config.toml
n_layer = 8
experts_per_token = 8
d_shared_expert = 64
moe_layers = [1, 2, 3, 4, 5, 6, 7]
routed_scale = 0.707
init_std_router = 0.0143
lr_router = 0.000805
vocab_size = 8192
lr = 0.00205
Below are experts of layer 3 (counted from 0) of a mixture-of-experts language model. Rows are named down (a neuron's output weights, with its number) and show model dimensions 0-191. Each number is 128 + 32 x the weight over its row's rms, rounded and kept within 0 to 255. Numbers have three digits each.
Before each expert's rows: "comes before" lists some tokens at least twice as common just after its tokens as in all text. This comes from a sample of Wikipedia text that the model never trained on. Tokens count by the router's weight.

# expert 133
comes before: ",", ".", ")", " and", "–", " to"
down0:108196108090112106140126102126184113090139207136115128126150080105162098172071137084169095151141136096116178143162107076109151089135159135163116111105115114178130202089118108146133119099099092119088137177125156149120043123095146157136098063157106206170125111145106154126068112146099070105186130202114112141155110091152106139096155068094161101068102108172138150121157100144146152099105113111125116125162141123194127103130160143124096124118160126101140038172111162122135218134144074138080149088069083108124135146083092114144115154107117083125104128114088111113166117084094159119

# expert 190
comes before: " the", " University", " a", " his", " its", " her"
down0:122144122084081115124124122118142108064127160104158111174123086099177118139165178134114146089148119166096146116129113093115141133159130084209106068115135090144136094100142100140137112140141097137163153198099096193125140084125119246143118160095113125115122083090138106118143173159115178185140110114127110102084104162108132165151126114109148127126135118187200159184159129137141131180184098137156122073151171066151156115128179137171092159153173123168184190167143198165160098133145157160124195112178115130148103072118135144041108123121102173095126150159090147128152165121131142135

# expert 82
comes before: " the", " he", " it", " they", " she", " a"
down0:178120051113113155088077093095082153189131190124077143107140104140155150099130080158126127095122115135138122132138126084158067118170107149124132180149168119176138111166152129162141135087173108124123116102103108071157179080100124111153114183149194054128163127072150040144158133138116197085095148125105126151154085126147106095108177141159136135097089145172136113110176153114159061187161175121136182131131074135092101125084168170149157101131151115158113207086126088153142140109163099123092109100138112081156133091133111081075164153133071166145173090120117130132137104140121083131

# expert 16
comes before: ":", "-", "s", " /", " by", " name"
down1:091091149152093137183130115109126173120106082113152092076175151110112099133134119166182104145084093128077093146144094150117143138127178157127133153097133151093153181068138122050126124126138099114047161123168099106108067173144103118188075112103159139086100131096117164128146156117124093154157142127096118090065184128052167130079127145153138094155127112151116142125131137140140114161110083120162065169167109184138148132144135135152075127118164139123099203154123089144109125097109091136109056128093091106052143089102082075160151180131150090178157111154101137175059167142081131166

# expert 76
comes before: "–", ".", " |", ")", ",", "%"
down0:126113126097107165123122136125182100110153105164150121175148128121151108168084142095188126089148081117149117110165168105123137181176117060128108072121153159133141176146081149105117090157177215152108119141179061126105152177113154117147133147141124153112189108099144102101112105164122161181135127152152134083081120134111137128150144115104066149127140120168148117162138095102092147120141142116173155113126129160144059113113116126098182070140076076140179118125105196092110124064157079100089182121093205143164134128177083180099129094156038161154102111107155127086110123099059161172

# expert 138
comes before: " |", "|", " and", "\n", ";", "–"
down1:138109166145156160137127158105101094173137137110144183131136165214100143199153170184151148094133096088158132086109135133105102203106127107138110082125145134121154131158112117049160106146149072131135124161144139097057114119107109111085095115131105089199107107111159116186148170143120125157088143195169152170117126077165177098114112095175140126156113164076075161148095130190133191152168184140124135137135124152111105147132174112151147136150126156117134129057162138122101150140109141134191154136117163097099137145101116231085115158065133057124143152151173146109110135150187081112

# expert 135
comes before: ":", " |", "\n", ";", ")", " ("
down0:151166086107129062071120075128124156094153092144140130137167068123142174172130093104129107183152119083111154136199145135124137115154134140145160110127133144146031119097129128142203195093127210115127123218137166138155131118129147146119090130108091133179130125120165107142135121127150115191107092214138151157162128169098150151146099095135164149085177127143175091111090145097177139165103130094113186097083104080061103097170134122153100118124114137142103080122044153180091130127115167124140174127100122149081168116088153080152147108120115153119151074168091158133093110110159141100

# expert 34
comes before: "\n", ",", "  ", "\n\n", " (", ")"
down2:104114149131155124173161129170168153057146107123193123103127121128117084163115099079101139104060155120186117119137204131160080088132140168115098165101153145153100125175111117141131073134143119118153094123132178139095134117131153169097064186106137120138113182115068134120118099099120133094110157129147163133098135154124140145137140171066058163090039176163163148062208127139120090100091149092100137127088133123128122157138195059065176130128110092112151163120118143135075147138106127206101103123072170153164110158169138161187098136078125155161155100118116150163128127130137141073

# expert 100
comes before: "-", " |", " 0", "\n", "|", "  "
down0:157109109092164199111160170119056102205121108136140134100123172149195112143129127119164142145101092111126102103162029098091149101104131084099074117096107104089137152111079123124146118081119107188163131072136141128141148105194146153089141186133164108089144145147118156109134157186131165039125187101087136176107106091148080077146085102114109143166139137159120111156134128076134117166177143147189132209110116190148170120116140145166133136140130188183137139117151134117081161168118104147084095137123150148186133086170142153106113133145087112086112116109102083111172098154122092125

# expert 243
comes before: " the", " a", " his", " their", " an", " her"
down0:108102152172179128090181188201125082123108070121112130152150105137139131119134159115137137157123157108113077175136135066110153106117118169108141093072135130130199090130115126121144151114111161108085091115186119143143134151089100165152141110151126111117127141146173165175133159110106176102151122083134116079125160044085115145154146145139165126109136154155088092106120149119159060120147143098099112076091134125103089111181137044213155065156179179073147117131118137134150112099195179146112102121233159102127190142145109107121064138135097115108098153116119136110164120086086122070

# expert 9
comes before: " the", " a", " his", " their", " her", " an"
down2:100161198163162190138160083123080161131103077121109109122166102136133084092067092106186046129095115160083104151171103105165109131125141102076103120149162160153116117104079115162120135107112144119144107083119110124154100145181148111152036077137107155198138114162173130122076110092174148096123113094118098139195111124147132163137069096127111110196156117065159155142102141059128052134086150134100126130217082141119119136156125074164141162161108116098174150119135094175092135176154132119096154127161148142113133152154138079153117132114136138081118089165124127106106129097110116200

# expert 35
comes before: "s", ".", ",", " to", "ed", "W"
down0:111075182103127133126096125137156118123125175066167172165143119128093169126119100172131156137153128180126101155150133161155105097177127131121148069076092108053090144103113159105141142127106085113142158123078146155140105064181113133153100088163123132119098128143076171115105101074141207144136116089117102202166128088162177101114154095119112125090165147108124159158103092143093077215158170152130084128115118100123128113116136185106107121161101095054051069057128117149158170119133179143135184135147174119149120071104098118115168123151168115149111131101063126094129182136083141105

# expert 127
comes before: "|", " |", "-", "–", ";", "%"
down0:114114128125149127156097162134193115147151147110186120086096085046159046138162185066199149000217178115133109106125133092125155120076149074177093125152157134111127130187147107160093152121131140121074128153105099149150082106139178155120149144170070150128188095063129140150146124116165141132121135109165081126143145157096130162120122133126121167147144081088155099120046139139173133194162130102106080094118119094109171165098169115138136143127147105144079145180121119170090126117125093133146137145140108111153148125105101132156148128121101176124162138104127121109147106121119136084

# expert 163
comes before: " |", ")", "°", " (", "N", "W"
down0:136137128124081073110172122103131100108137104132135141136122067144100143099141174102179136112143066202083154184146129167142160134116166103092081112148112160188110089151147139122159155157138157092114181083206174104099128111180193125120121175163125147131112000161151173118136152123099156126126158120157096116118086093106128129113150086144172126109118088185143116078029164154080108089156118151124105161122147140177096092165135081109129111121141133109136091146109102092082101178100190106126146128111100087083104158149139117109100131150063142161109122139117159101145132128092188118

# expert 227
comes before: " 0", "\n", " 1", "  ", " 2", " —"
down0:102134147182185103114123222176101119157044075135133098110132095124163152066141135157119135078092118153072094165140093121171071132111130107105142183138107122124163164079143156103074087084131199189094158136187091099143142145174124137124148199146113141066114112095150139159139151136105138124094157112065170163106144111065129141139123114120142184137175109153094146118149121169130104092069133144139178174196100123166103167213094083103121169143113151126160155097119142099106110149152089122087102132152100125127150096124107099154103129138135177160108184138158107185149156158151124113

# expert 63
comes before: "-", "=", " Born", ":", " List", " Coordinates"
down1:126150176099132087132169185094149114107147107106137165036153140074115063146165168160158112102101198153086150115169180125109135101129178194128158124110164067119067131122084152141121185109118180126096164144081111049092134146113103143115168118109117116134121172138159124101105117122172148080173087116117108133146135129127099144195122172109179100087139184163083121120098141172152142137158173141137173113114114118145157114171152102106133110125133104140104125130100180110154120084113080161166130068102142116140126130055098133128177094119118083186181164102130139220146193116121088102

# expert 50
comes before: " |", " 0", "|", " 1", ".", "0"
down2:167093110090113080124103179146153131133092179155112088107104146101164104148172142140113125116167174166111128086143148123120137172151194092125080181152154164184059106166147066148176117111132170151055145146151114174167106188114141159143094138131147126104112147171219188110132139138130110097113091120091138101136180157145095134105076130168153089178118110124127108129121166116135136141111156188173171182144167132101153098113081120123141132091112135126097118146156111078097100154084139170144112147140092157133130121061088101076132110183073175218138114159091188155141129175119078153

# expert 107
comes before: "\n\n", " he", " was", " the", " The", " is"
down0:169117153125174137207078112101129146146087120088132157114084077111144093077113094142117099139096093157112122171123149107158083159168148134173135128072153167134108135140154150196115125124077103170103183106163143136154111080147098144174135114096146139112179116119156137147089098110171108143154087128084131166120130168113156161133141211157119110169110098103078086131043088121098159101146168144175135095134193141119096137110077160140100120073046113176113172137120101159032101162092157098154111126136078111133100120173102115102132114087116096075148146153182095121059081137124147155

# expert 15
comes before: " |", "″", "\n", "′", "0", ";"
down3:079137167100073116152184153090162109089143178104145123119145132088179137100085115106178149109148095209113107101135123148145111107175085064112174114153139075171138115157122128123123142156074148134182095111105079137164182112058135140100140160091105177092159141142137118087191159133147154134076145194148102106123088142151088150049144155137118141108099080120132128148191166118132100130117158104180106144150092104119131141159105128106119143135170158116191150088078181109130109134150099158190193125163110154122140153145142164125037063092114202120096112150088153139093104142113134089

# expert 224
comes before: "\n", ")", " |", "-", " (", ";"
down3:123151152165086090103093132121108155112112168121067171149119141164132137121135137064133201165117156159159172104168113151201158095153095137161105132107100119138106108132075189134175152111148118147156141116147152080148073091155173133156100139100095093199132077148123102095149078149176141143108182133143150104195153131148131079136106131127064142117146138155135099121135097144194152140092175163140113139145150122107154092114111074123120150156127137139131072146183173065095128127102083132155151071166137068157171194107096146052088125137157126141131181201103173097156154137169074180

# expert 80
comes before: " |", "|", ";", " ·", "  ", " %"
down0:067132150115197144129148161063167142127125118152145143166156108204068137133092113117146168133158104150158128179064155130121112156158088136124126136186136139188135037125150093125129156048183131116202158167147122114131072141104119106127121080100192169086084136135092154118152185135106114122146085137162065119078145119089115136055130123122121107076126090119145182112118100085199099106159116122139074090069145132140111132100131159125141106110051100136129158092177099147156147142105117122155162131064073169121125151119104158080123136179158099109107121154124158138101097178110129147

# expert 18
comes before: " the", " a", " be", " his", " her", " their"
down4:096147140168079100068170086131145138121176087094178099086174127051192148099228083172129158104145139135119137152153128160119136087104128144149139138127171093122146124096125082091082100116146157140153104169163145033119103160105103138103109096125087113103134120134151099044121140074120183174167126150157109110098078147081107097094123165068074144108086137178134148152107161150117157085157123162112134135109172120137100047113115090126110092180146113135100097094130142107096151076121096171123126117163120046142079110139139137141148081151122108125076148112126124121137113127040139124

# expert 64
comes before: " |", "%", ")", "°", " m", " km"
down4:153144134130160110110123094153116144181074105143141102158132096119199138145138174137091082160103176107122122064077165122117110140153220172175104160106087132160165121122105116104090075100142100172117149142129058080148111115133156150150077143160167126145118096086153130204135101123127096110112142127166099162113102167121132120166169132159126136128122108203092201141151106111121145113165115130103129139091193206101086102104106138135154146143061092054142125111106103192116126130114121104108139201068111127049155130135144106124153150147143127132109094213105109179098120193129089105

# expert 147
comes before: " |", "–", ")", ",", ".", ";"
down0:106132177150126157113119139200130087161115120189117145158143104130121109101097091149153095142145186151046125160103138069145160124080129104134101131123133171171096111099098127181147154107139100182128075078088146110103143126091151131177140131134094147154105115152138128168131075127130076136128163116109177157152083170100116098093141089111120186131169128107150170168147123131152106061139112177119131104192176170090096137186135213158151108135111098114083195172110172141070133140110113126092088153140096158128204112193112105146030144109101155095078177129130080132177123127139149148

# expert 247
comes before: "-", " the", " that", " to", " him", " a"
down0:148142155156121122133147117114116102115184114145090157139200102147166153088175177026132114106149150127138133121152078154165133135143153121116126076143210146109160058112121176112153146121143123041098154122166171105117131095131093088132157123100103117119110127073117147140131118136160143148078166096141136081173144115153114143134130118113161139226101144151172131145113093130115134205083168101116174163164109167175169174060073104133084144144164140090139125165113125160102116176105169114134101201162104198116137156144168120215133104123141162118132165144145110060113158154146154096

# expert 116
comes before: ")", ",", "–", ".", "°", "}"
down1:057156107095110119118192101148183107183064110201162082116106070098151138057075174089124121136060164067113127098082160173100064113173121138187136157139125168122115090111107127104081074090146151118210104151113143117129181162145136121182093129112176156117138089164123141145162130152153129128088088092093125117154170098144092145151099142098080166048100119109144183075186136138133086107085139147141156139110109133121123099128110124159145119170149124147080084168102139091160092147113152149130154127120109101127140103170148086125166121108144112147128167132104126181143160055128140085

# expert 240
comes before: " the", " he", " it", " and", " she", " a"
down0:160116138132158158103146135123111133155085065081146170160181146037194169113181063169152132180152130085152121137180123081113151138126131129152085158156163108178155201110081135097112144132109167147126095170156073151105077126080121162119110120036071153104092104111208138089125166128103171170184139088126098086119082125094141067154108152152119120108144136158081115134181171137096116139194118147126077168063132123134149135144067124134117105117133096094118115125130138140109123159058139129070143136104119124136119105100114119150111138129047141108151111135056109120145170146135131141

# expert 153
comes before: ":", "-", "}", ")", " by", " /"
down0:136124112114099162123183123167215125060120185061102144103157161069143154094161101081088079145142132073140167127185119130177190098117104125108142149139166147092137163153087150095107122102169113152116068142119154110148127132102168089135118115067134116172086136145089131118165101105137135117112128107147181068135130118118173135182188120141086102155075109154146220110116161077181132123114116120129104120183133108162216152109181189071134146087136144161160163070099164097134128141190101184126165151155093130128122111165134121135096110131141145132118115177202142115110147129157131131

# expert 151
comes before: " |", ")", ";", "\"", "–", " /"
down0:102128100085150168107123108119144038134101095090144157169172150149140163154157143171140141144156050119115101160181081086158171121118146169183114168164176128147099127110078078099132132179152141103112149131104133114064112172168094141175087115102106134105181117071157128144161101090117117199081114111138081166115128155060100133073123117144163134103175108131101072125134180158103117137077103110170120144102145180099130144137138157117116169153136131165151093159147084148163164161149177117116143158119116176088106105121200202170124110154134131114169169075106111138189086109085185138

# expert 137
comes before: " and", " which", " the", " but", " he", " who"
down0:119093120134116144067110153141107138142125138081143112071057143104169086127166116130115097164147108102091135146103118124102146140170092119152144085107149144090153134192129092156129078114087158121073118103135100155123149116190167168131093168165121159200141097147068091122099155185124165111131110177113101172115123137173175126149110139130148142169142168118077146156120141134093160084113132137122134189134172121120148085133145096182119185111183161169080109175127126171124139132147066111082107056135095089140147073039184115115094129080045175106105117148122176068148132105179150172

# expert 186
comes before: " the", " a", " his", " an", " their", " her"
down0:122113147193136138146120139134133168086051095170175137140132163149186138138159162129122091140081042123087217175158141131151128162158106146088102161169142160096115159104115171095198101149128147134072141132115193086101083115138104109157136075151114169127164124155076121097126119109101129153148096158098125097150174136146108187137152134156166109150192138109097103102095153102111137178124138126117141118144118148101133104105118061101117116157125196131072100098157088111063122198179114094184102110155170162131198096114161162153091152138131223139135126092120107129119116110154085090

# expert 199
comes before: " the", " to", ".", " a", " by", " in"
down0:152103098092130097128105187092143134141128130117139140099148114079138177161143182094119135110125132111114105129098128124090137095159197147151138136106155075161133182029145144131131043198091107124137088173127106114171055148091130099122174159143144136123092083165138162079159166159218126234133110151152115111161104145119134136107141095105121134141182177094122131146112143137097075112092095149141114080092097122111149143094198111109104040053151119096129060195096173152092121143170151116137159118129141175126134102133126110106100081113138141149125143155102094107142088144100145136

# expert 81
comes before: "|", " |", " =", ";", " km", "%"
down0:140076115186131112155140128150156151112099100088124151136058164183193134148083118168123122090073111130163121119157139153102124135074147153093125103121090096133101127125107159137171084040114066161093148124064165091114165133123081147167130103134148124122115106135183098102107115074075020134134165114098125152118099094150088132114174125129105170114058153117163164147120094126121218169100109100134131124108173132076183134100151148141160124098147166106162203118159115119070133114140116109132103197108111108165035100166150143108115132113084072124111097128131122106100101146141088101